Weights of a small mixture-of-experts language model, trained from scratch on English Wikipedia.
Size: 8 layers, width 224, 55.9M parameters.
Training: a variant of Muon for the experts, 437M tokens, 6664 steps.
Below are experts of layer 5 (counted from 0) of a mixture-of-experts language model. Rows are named router (the router's row for the expert) and show model dimensions 0-223. Each number is 500 + 40 x the weight over its row's rms, rounded and kept within 0 to 999. Numbers have three digits each.
After each expert's rows: a language model's description of what the expert responds to; "mostly gets" lists some tokens that are sent to it at least half of the time. This comes from a sample of Wikipedia text that the model never trained on.

# expert 44
router:511577524490506481535507515498473578498464471515471473541522497461457525485491455477528587517444491484510530500511539469542561467406489555518575498516557485478475430507407489548501526553560444526465495524480556493474529461499515500432464455487466577505524558538460517485495475434492552517557469523556567467511553548476469525467510424501510549504447396499514565495481562495474508495422518517464533485563446379521527602517521481489532514486505472449462512554479515481482379508455440445474422553444502553452480469501466498533522482532515517504453523490521528501527485538503478546539519474444430480417527588503464476519518473497542552530538573541525556492437518529507494456483
Description: Sports competition terms. Football and sports terms in season reports and results tables, such as League, Cup, club, team, round, group, Division.
mostly gets: " League", " Cup", " club", " Championship", " league", " team"

# expert 61
router:402532474458482471522510390510505467478481495471417443502571565498528456489489452518534545501487479472524561465580459547516589479459493520488548426507537535468458441563480475518535546495519483500479547512491438465508475453508575481519441468583548509521457554459504499503446503446509506418492455503500504532550566504425415481501499527511495529504514479461508535568491516448592518566500396474457554528502457485518509555512504503520493454484531486535482506551440484561520449535476518486482511523499564506457501489509473498520498494477508501472487466510465549466490500552484552516606524471431451423435496648552440472544533477531487526535528476497498470497497451569483481438474
Description: Closing parenthetical items. Final tokens just before a closing parenthesis or pipe: units (m/s, km), pronunciation endings, film in titles, JPL, numbers in parentheses.
mostly gets: "Billboard", "DST", "NED", " JPL", "NH", "incumbent"

# expert 46
router:475596520485464428522508439519491508501451452482461542503480486522517443556468488494585497480448537481561484432545501556550519443366517536558597442535514578492482523531482519569522504456506479531471522505484525513490492445470476492467486531542532516598449572458484496450437494487558567471544419506508575455530528570490481452513527537536464519502542499560466509487492499503575494575502485453490522477535477443495496558425544533508547534469525414470417490510417467525548490494483517455526446534492516482494501475463476493533463482496489527499479501450513516538498449452485497476524497511489481489459556542501558529492544472468472570498551541500531532390461603534549483444471
Description: Roles and relations of people. Nouns naming a person's role or kinship, such as member, director, President, coach, son, wife, often before of.
mostly gets: " member", " director", " President", " coach", " father", " son"

# expert 36
router:466453509526542471511589458493487527484485507491445460536478493476507535526448479418478506481491504476519509583526508430533528468517521549494492470538489489478467460489438513465495519473495531511510534512484623583434503530447526421584463573506435488533542513540447466459455529502517531494567504508500565456516496516496464468468542460499458477525518499507501501541466486538518475429526452409446544526503463460495491522447578598534543507519375446504523533528453532516508508585505550444517513483468451486464513516536451476575570508499473498463522515498496480552519457549487441548547534529468481423506529490569462487562545592550538573508517552542505546507478505415565536449460
Description: Foreign name beginnings. First syllables of non-English surnames and place names, often in sports tables or lists, such as Ka(jkut), Ga(uck), Ar(bex).
mostly gets: " Ko", " Pra", " Vi", " Za", " Va", " Ku"

# expert 19
router:498475521496498481540535430488468571497460428425493489515488521528523460529474452483533504478488554444578509444519439522515580456417528519431561488496540490469456505553502399566480554502517476571465526513476566534492516462523547496488466520469460539556506558546412513441473493482507550448539474507462540451468562573513470537489509401507439472519491530458500539558514573459487482528438518437497513513517426495489536531483529592492579500508538492491558524546505485493546435509404526463530464450506510476436517446520434479569527483488472475563499507464496521512594533478440439503497523505482499501403528507530529468573527530537484517537522546488489460408525494497511502447467
Description: Colour and nature words. Concrete nouns and adjectives such as Red, Black, Blood, Road, gold, rock, sky, starting titles of albums, films, songs, teams and bands.
mostly gets: " rock", " Animal", " black", " blood", " green", " Blue"

# expert 43
router:482534546467541432528506417460454567493445481484446501508476499518529516521458460479534519487500488425564493509476497542498530444414459548443523542509526523454466431596540442472500515521493467536419551485434456495466480463490518518459484389489506536552474554517504506422429422499512518486503453499539520440534473508413495477510515493576502537513436517474535529558517498436501467467513460504459531557557426510464451588559525503491474499529506500505532487521401487541497474508398544463544436528510555486491525461560470467518501469496512503443456447467540518471527485513491530571518491559461465465452525581544445388509521513499521531535559549523504465517481540568499502528504
Description: Company and brand names. Words and numbers inside names of companies, labels and products, e.g. Records, Railway, Corporation, Inc., Formula 1, Guccifer 2.0.
mostly gets: " Railway", " Records", " Corporation", " Motorsports", " Nintendo", " Racing"

# expert 47
router:443545551473519475552497387474487571475486441476490522523540507473517474519531508477490512511487552453507512512531478436495535504432495524486551464557551527459445467544509504503509518521603417490501495517493514560513516433524525523430517442569453551629519547481429491421422496458523509531489473513478578504583517505475476532457523476563470516528465563551508516540488582412519500620481464463497552515539482465488496510529500618588529515447503457440449505521502489517509452525482543469506444586442537517453506479439492479505526474477484501460480507455445466497578523541493473529477472507436489510456442497512524475456508546520530468488543526493545503480515526444538527439508
Description: Adjectives before nouns. Adjectives and modifiers after a, the or an in expository prose, such as new, high, social, healthy, modern, primary.
mostly gets: " modern", " social", " large", " real", " low", " high"

# expert 24
router:416515529454546516502515412527407551510439525532456503512532501478537512573547476483531527471481583451624495558511509505532501457498483540482460435505528560504459492482518513493538509489512484516503494436506498540508481474492484498385467505566513528534552611481388502494453515518539548501536440501519548532594530502448459428440542513531480532474451496520541517531527575497553519525566462473442503527471492486524516555493504568542477425459524512489452521540477479556519454488441550499511466469463568511430524497496475528524533471485397530504497458466533502506530476554494526466500534484453463403431493554520451446489497453476495497513525512512434517484513525414474524448432
Description: Past-tense action verbs. Main verbs of action in narrative history and biography, usually after a subject or "to", such as led, presented, founded, helped.
mostly gets: " led", " moved", " followed", " held", " founded", " helped"

# expert 45
router:450533495499563470541522461441409502490484439446423501451442505483517498477430508490542507505480509548497468542476476448483530473462473511512499503540504464463496527538479476552530539452509509552499578497522438542512521495514505458425552521562436495489538550557517432403421516530483490487474506504507458512566489542463412508494513476496454511522528516463523523541528530486492528537525387457494460495501428494587497586479561584442514459470427443482468546509450451574538478514475506487564498530506544510560536444538482499535574461508513494496526545446465461512555493551495480492560534577502456401519545536558479474500526481521499511514588505531584544449424514436527517475489
Description: Germanic and Nordic pieces. Word-piece fragments inside German, Scandinavian and other European words and names, such as -hr- in Führer, gård, borg, heim, Sch.
mostly gets: "gård", "borg", "heim", " Sch", "ør", "ð"

# expert 13
router:483552559533523519521570393419474513504530485471394464633489535547530495493508473446555571463492492474485517537536452526514505505535462527500529434511552503448465469502477510537486565517466501473463517490454470565433456478446515445472477471477421539497477517452463482481436458473560554453517486547502503450526519536483480442513546544499463526534448472438518525573517512521587438598530462511472563493505479467487490507463519533511515486486434457454471496593461485507546430520439515493502458490478523447486513462556492484599559484463469519496521481463517471550514446491507408534503533548508484502451538537549498489487506472479539504474507530527544521488444518494516621454418
Description: Foreign name fragments. Word pieces inside foreign surnames and names, mostly mid-word, e.g. Kol-over-os, Osmokr-uh-ović, Rubal-c-ava, plus parts of taxon names in species lists.
mostly gets: "hina", "moor", "‍", "anthus", "inc", " Dir"